config = dict(
    n_layer=8,
    d_model=320,
    n_experts=128,
    experts_per_token=6,
    d_expert=160,
    d_shared_expert=0,
    activation='squared_relu',
    moe_layers=[0, 1, 2, 3, 4, 5, 6, 7],
    router_score='softmax',
    normalize_top_k=True,
    routed_scale=1.0,
    balance_loss=0.00633,
    balance_bias=False,
    router_z_loss=0.0001,
    init_std_router=0.00799,
    lr_router=0.000804,
    vocab_size=2048,
    norm='rmsnorm',
    norm_eps=1e-07,
    tie_embeddings=True,
    optimizer='ademamix',
    lr=0.000492,
    beta1=0.9,
    batch_tokens=262144,
    seq_len=256,
    train_tokens=1181000000,
    steps=4506,
    dataset='wikipedia_en',
)
Below are experts of layer 2 (counted from 0) of a mixture-of-experts language model. Rows are named router (the router's row for the expert), up (a neuron's input weights, with its number), down (a neuron's output weights, with its number) and show model dimensions 192-255. Each number is 500 + 40 x the weight over its row's rms, rounded and kept within 0 to 999. Numbers have three digits each.
Before each expert's rows: a language model's description of what the expert responds to. This comes from a sample of Wikipedia text that the model never trained on.

# expert 41
It responds to: Word-ending pieces such as ack, ear, est, ick (J-ack-son, Wr-est-ling) and nouns like film, season, play, team, station.
router:432507469486479501547501416478469482496492405535527456502495512476480438582510495479497530500463472485438537489538497478452456558452510508547521518494526540508491415511428534463463508532493473
up10:402511487501504507486501482517494428474532453558491559528445606489469498452477478580518543476477501464545535448539514495556478427471532548591507484494529467479477509525445461446462499476501516
down10:438470470466425514496465427488512493461472492512548446476523518514516546515413496482499457417411523505462531533464510496451502498480472466509494561512494503491458428386486586465475488591500508
up11:518531509448514468449480407533535523461444495475493446505514545440481479484474621450519462478495468506477502542528510503560486509465537466486599525468469505453515519494462496473519497413513526
down11:504511581576508509541514494458519468492495499480496487494499465410509517459558418458460502496429459515466421515458580582494519551451483481533416511470588518459548494496556540463542550483521476
up12:475516558469448553434495441521517486535449520493516477499510530511486461533487488517550473517505437436503521536477483598522459534481525475472515522546545514452548529474535462514484436494444433
down12:466515518607530485488490433471535547515538507443519520460500458455523405494500434498600518536400532516451524504501531481478528532539477551563440507436560531490494526525527509522573475478499538
up13:528459460436500522526531560476468457521513504571505521512540532515536532471576501592555548481477448496534525452481506509443453515547466524531518496438532443612526571517438519495514517550473492
down13:475479451520503527535571473595441496429521454524497467492511484445434452534548521480562499444441547553542524614438604465458471521530515474518476535531500495505541473524468504518459473433536505
up14:482523566490525542547479443497412608581460538482517529530475495542535515490509472575504436531487523476522508547513505418458450465473450509433437489475477479512477473515519567507506539468491527
down14:508540548469497527452466476486496472528528522465500496458459435442404487481520446543490477425502550395471491516451488495488478548443488460528426562470485523450506502481547485493457526470515503
up15:531430413480516511472506545536512566547500543519494471524494464512483502535514493554558450494473492484488539511506441465503434469503462541463572447488490536430497533535523510514463513518495415
down15:503500557553441490553463464439518502476435489449479490438506499455561464435506458445507478522433497450541454508430490525510511530468489451491446517501497446481524514434467544536443510442456550
up16:508523458539489489523493618469478449490467509461572553496450522519550539488600459510501500538481600504490492579473524489494433538561455471513499453497553487461530445524533491537516478536521565
down16:481527461524503493560507518528447479533533492574532499481545484519440538524520504523503548540535402559505462519460403482501516530621503488467539525505505524562537495430479520509493538520491517
up17:468473515466452498487570474535542424513480488533479439558493497466527452545511535509469490542468480540491489580440551493508457524472545493510457526550502473556429512469528553493441523455505460
down17:433524506482532485485532433524490471490494484487555519469411468505578550518500464499518480519444499425471559520472533543478566488515502456501444497494478495463467487499516449450511545484480464
up18:451484520527462514510439495422460470489470433522541446452511538511457450459512440466475542386525521427486537561464549548533412545477489476498555449503528528452525445446511501536491465451475513
down18:568460510498554522479460503479546451462452514495517455555521489486504578418539448527529490432480421506519433526456487553534471569532491477495437533401580520463550519519445453498446479521467493
up19:497464483452523501528491514498502408457495521536463493546591509478474578506444464522479547505519438439543479449532515490568513497467507511585479488536492541533418477480543481529520476435478484
down19:508436448469486496486532503532471499412540516471564579457549441540494471469477478507520427474527473552533523417515500480473497509469494506525527395498555530561525487502502470505485463500536503
up20:465531530485423589490473596491451486506562432435512503465485533444472465441476502452517597538521585465559513467544442505523476440551471555526582529470556505542316549494541484471552476515501470
down20:495487509565499406447487464512602459479495504488521483495531510427414432496549415528528480526456546536537548562548510484566409493531472482465482485548551505543536522536516504555533395446562430
up21:457534517500535448448481497461512474455542461552526579573522553485462523424479552608504496421525482568470506504570513535526442506503493495484497566505532543562465456539525471523468503555495488
down21:488484539598543569471552498450521496481537561553526492502425566504466474468497500593509483478531536567469563569498541515503536573452460454469516538459592557528464532522493523475464503463561549
up22:497523472445497525496573490424496449448499437533411382466575530501443474485542569521581492536531524526510472454513509465498539524481551532554414562477519505459410481502516517443542513483503417
down22:535432520571461477501517519493455524456526567494492526475399541547500530495440459466587581490476609481549509485505535502510494501453532517543525468576531480557485472484540439505472495416467505
up23:511476488502433489401505521461609422549494438493551529471435507432426465542610508511509434517466510499464455490465551487421555450409529554507524553531464521497518560495470483490535538551513513
down23:497462526503470500504548571538496488620484547502511460484484523557485463507568540517514491556540557462567522578461498548418499507494490512401541515512507492527487442488583522495478550520531526
up24:494489585489524550582527533445578488542497504477519517484503526468504487599580470433513487495510533457473468540598455476453500413453456528478538535515479468435501482483477464484485520521512518
down24:491507569419444601492531524524483448512568488510456468375471503475489494495516520543537540575513489471447508484504593545442507498586512421511479479501462528539540508425473524555485450525533524
up25:515511483501498506505547452569527401451461556519514553562450465444536483501539524397514539544551521502498526483504493473506612527529498515565478527575518500473545546526480574505499550532480467
down25:545500449476496528533452520543580598470494471570518465454504450532402483505479503495487562545499504566482480500484525531443488493559498537524529449471566511448553490502512525531445573528509512
up26:507411475447510411529592522507488489469572532525520442463494467445473452513488548502514506504525506551462516462524569480470515593469482492541415527502526548511415464476537446458489504504458424
down26:523550584500524529552524494537547523479497533547431555495480531547462552462546457526409491537496509519555542485462487488454453466484458526541566418576522531490480501510508407556457422491539535
up27:542507488492522498477498496585517595513482508455476458447478503558471543507507552592540439558520529566508540523558481467455556494461519529487463542529531518533460514582555438476488546558406492
down27:522490506486507497489500447479457447550546552537532499467548413486558466572509497447519513450482450526464544503480538510512563530436507575512466430463556442419521492497486459536452405479562551
up28:516483494496477517502510516511534438464478538517515467556467494444512475524543491524498428482515497520509554446460482507521453501491595537496601533386490458533486557519518567503530514530480492
down28:452488493511487547588529515574425521550525432500559480492521468505559506523504492578509469565492483485457535435460523546508568467495428479482471457515515453538512570500505475568515490493482498
up29:487499465462485513500492522519439526520575524493566459491470565513490472489444487471534596517483449506542453485518562569541530546531562465514486501562467453494496391410503496446517503497575510
down29:463485514497500570489475479437452521500471475534519475494433495521469559545614522513468581513499521548485538486493496511469484485429500523542505462543530530480543408451459483485471488535485552
up30:471500525512527475491515447456530524489504458526499444478505558522575485431523533544518513454453469516562524470556556496575533503528541550494472538483469478524526443499467551455474566608487495
down30:485581464520544475528516496466514479456511448538481434552505421482475535448528489393521512456488426462510500433493584469514478529521536523467458472479450567550525464488493552460556463491455511
up31:475419569554497452435501433513515458478483448493474531471515508510449535604477501541517454526537508503489542478535471513512521437466547481500534511524439498522508492501539498478517494497522532
down31:475512515475513481491498489455451451430431507545514439534503506448523502538429532463545425536488556459565543465463475545585507510525423494535551517531484565521474473479490517472478415493464565
up32:475441523448437445575510537447520477455506525472520524503484487492467492578489491511492490504516512505527451520465572431501438547431515445422533484549487512486545513501465568522451530544514435
down32:490551561472523484541531570464483529570497501504482484515538451500508547478471516507415516458509439494514488514424508493525401499525485500452497574552500515475520510481505480516533577504493422
up33:483435451463534445483484474450404419598525494519504540544471513528490487523477501541554505483502462532543408500489502501597479540469574448535499564472511501455530466519493494505465580500393478
down33:475588448513506454541534485509462449465438452535503492425458473491542543555506440497515546486526495504522539511463557528468472488504530457513563494466588493517548461502487607454508559512455504
up34:453511533443530547466486522503452494524502443517514491537578492489471530562499504502546485454525541475493499457473447482476486483502472530590483484488500533478456448407501498524498460491482460
down34:485504538496515502548456461486414499479495509559525503467416488462503432477455482571545552520525538481515520421411534563520550537456499515503496465510564470565497542580542458496506469526502491
up35:439470495498520526502451377511543521451431491413464519430502502481483383533526461468557552452433465537473489502535497458489521546461432512538434515495464493461530533502424465470459462471515527
down35:480530503481504570550493452554508516516490470481443513480513483481511513516562460486553496438415519485486441492548482497482518575495481492407440436500454530543613517454542559531516550432508454
up36:505476545433527515549499475506470545498517465514433515461500535598552439487474561507455505521474473499518500561540569500494442469475505536546465516578496514484444475497468462494491528454491514
down36:484501541498546483587474483488522529465478567505530545403466454464505480520482477505474421485514478519553513519511513462473507558474476507548523481531482453510472453428471497508523527452556515
up37:404558591496461539422533547489492519512510490449445549552527475475427491449510466460412518543501472562526498467526494481494468465472497600518464505536475520418466504466466465436493535417483436
down37:468528546518439504454457454491478518486507462530492517507561466460485440529513434551473382442533537517476473487552529507516511577497489443516489559533465520491474547508534581501418530481578552
up38:552500508494519444533493469519518439472524494441468484526443518475470534531496447557489470467530464497486492500560485489532430453439495489518556518517497448464554511467443474450452500490492490
down38:484542619585500510485466452441488503451481459444514549505509579504488525596398473495466506473435553549485566530496504565498492542484490511448367544514515497453511543520538529548522480559489476
up39:506584512515502527424462501519483486487498538483559547587522476524458548431500561573532443459435468482547531521482469511488531526498548543529464504487560481505476431545442468425495544408417509
down39:503513533498522508469493519449494503541472510562472502541550465453421515466509470468439460451502463526511501472450485463499515553460523497487542475503535434494570476517583463487464421520520516
up40:554455546566467476555482451496521469553489561498561423508467487501484530486520554448503576425493623525569526488486564520500505608484555431496538506522462512536493499520466496528525481540527576
down40:519483485512513493455506545509441582554528568433484508453553475492478439515514501549554565542491449548558538490504462578510558449509399499524529533517454495491437519473502473481472567498508458
up41:506502530516514458456467482456519520516549468502475449512483553519562526436441492479525623545539514469440537430549516472456469525485505500479512405523541559483440480500465501507518515447491489
down41:484453437518481415485549516442479505471511540475567458569409526545450481482487504545566513480450481499524537440516475492553550461480460553552502497525578513548530553469526543481511530482527433
up42:517490448450494493489495493523470426475426528557565469556517512479535507514478500545496479535593499504448501507444554502514458524536483520439562513522570502456487511497510578512417561466544512
down42:505483534532510515551507483421517507444516521496556536497518402462451545513472428483455516540419496483497478502500538517466462438521501502516504521396474548544523517580530459474468565512466588
up43:477427554494527507450518548548528579501469469535481536487461497557545531601540454485534526471488470438468464482413545516535444511413481423452512437526476509443439501582485486521489483474481460
down43:521536523445476519530481529457525534490476512515473518517534488491528464464578467504500461469460484465488506520456534554470431523504508514541445457512455508491564541491396596495574552522504524
up44:481611558528452466473511578490508441476531523455442478509471562522530474476499509456476574404494505481479490495439526515550583509536508488434524519468502457564449536511475566535473522479451486
down44:464470525524498498483615539485545587475544450454511494554492393473451510427561543514544531521473469505576487418464530483517563460430469554487482457525477487497496513552479569502517437502438548
up45:461461569511484513487494413447512532563474497509552435521529446531486454571448459434501498492515495480501527505484482509438518468472522538478540589430506552491463458529510513454412541486501504
down45:514570495455517511552442489456508526518552464533579468448471437485469375518473554497596517511481513460550449402520515475461502524577523480483469509487453532425520480519527525512557510532501553
up46:466484468500530463527524541483538515480503465473571547511507494471562472524484490485518518474506486486506422500550467481481493477526507485552486532462469508468504413514506471440533423502491438
down46:545456498505460498458482544536491470507447492553506442444528536472478425516560411547410550489537512539486470482556475561526566464568406530477534593466487532492514528452495493465412448513486468
up47:536470466497440509545441455545476482476496512475534454462490484426507408512501551458445479520507556581440485549505524527495522543552488461467593482487486506469541475460515514589520442496533527
down47:487497556477482520457518537435449466451516490498481504449449459470568497516484450514523544472437371452500446489476527446507429513501518456513475525479517513486507477524466517499518598392520526
up48:523512460468491505517515521510493479493554433498534489534495512392481500443466490479549521479584569487496403530460462488451510450499612459565521480496505489473508562480492557581515503479477464
down48:494457496401566509485491499475489524531432488526522510521554546476509468522492528498488499594582522557473515475503457579498551487479563502493510467427558467496595506532535500502496606493496530
up49:478429500456529564562517565518518575507631509500471520500509522510453444582408476490504474520519425466507462492457438500565541458520421492538504530535510510451501482541503463469562484550503529
down49:505467497423494509484511464555507452441528464550488555448500452538512464569482504502515485538512509498477519525484505564443547491551482495531542483486555558497518425441516520486480403492559548
up50:523531476525472474531489485464464479517491447471507450567506522445495483502500488479518522575467449530454476531523564479512546489527496571537438383581468489587517478511433604479445477500483552
down50:595501456474526468577519536466485457524492526502479468501539445482524506455525498506550510457473446462475501551463475475473570455489420509481471529516523614519483423476493502537549506493469533
up51:523478514508489484508501497478537567431560438458536549469455484472520415546436468443487658466480511533509488526501533512522473483503482536540479478492440510495488456482499447563458482488553496
down51:470543464405503539481494442511497460499485430519544536477503496528443491580498489488601496485489487531488454587518491556495535576465390532468558479477510554523511431471508511523497508516473473
up52:474492512564489579475511457543520479550433477507480518469524516463481482498488600457499494514501516491494576555552487451496541477461479464442520512437466454578452527525485496508434525464497482
down52:580491499553462466532509555526497445566496544512510451449512476480503486528528491520512509463503503509535546470452479528493487495472431508505556458521576507525455532519554548520508404510505514
up53:454562545525555517461472511503499509440447578510423527500524513553597479535504524447508468469548427514465487498500463501455467481484438506505563470471591465512464493467463566559426521469525545
down53:517501470544531490537497529513456526527500491464435492433498437531439503474492466576460441449482505572565595405476535444496502508505535500568492477532507460507471520506518481518511541438444473
up54:529570475517460499451532471565497525451435500418534422446508506461556467581526541461537431530560511538502492523461494458411534458499555480554523542503498463447474499532544515464556500528535484
down54:469401527517382506490505603446450447458537461535622489516465538523505426538435510483534501519468515523425468529460469550464480523505473532469453510569557488511443501431531533485483488544472469
up55:517458522532531499478547447515445567554463572557520566498513525496487454462465437443448477592549500550478518496463497478493450556446521512530486523634454494546490482460524524492518533476538432
down55:492523459553483484480492440543470515492484461510547458499483394436431534537504522538594422517454518525554487557514479559508480505484481536554492426439581518440545447533572478545529496486523531
up56:504456565451525519459549513524559415480450515496524509558490583537505467465482465481492470449535415441489528433525532475504436511489499542529438496465520477522489535517497474481578458456469563
down56:472493476480525463553439509484519597558489507478528517526568486515504473545457522445541464473463470412445522469456399518528493508548461493474570449469477465450554493559581523534554515595536496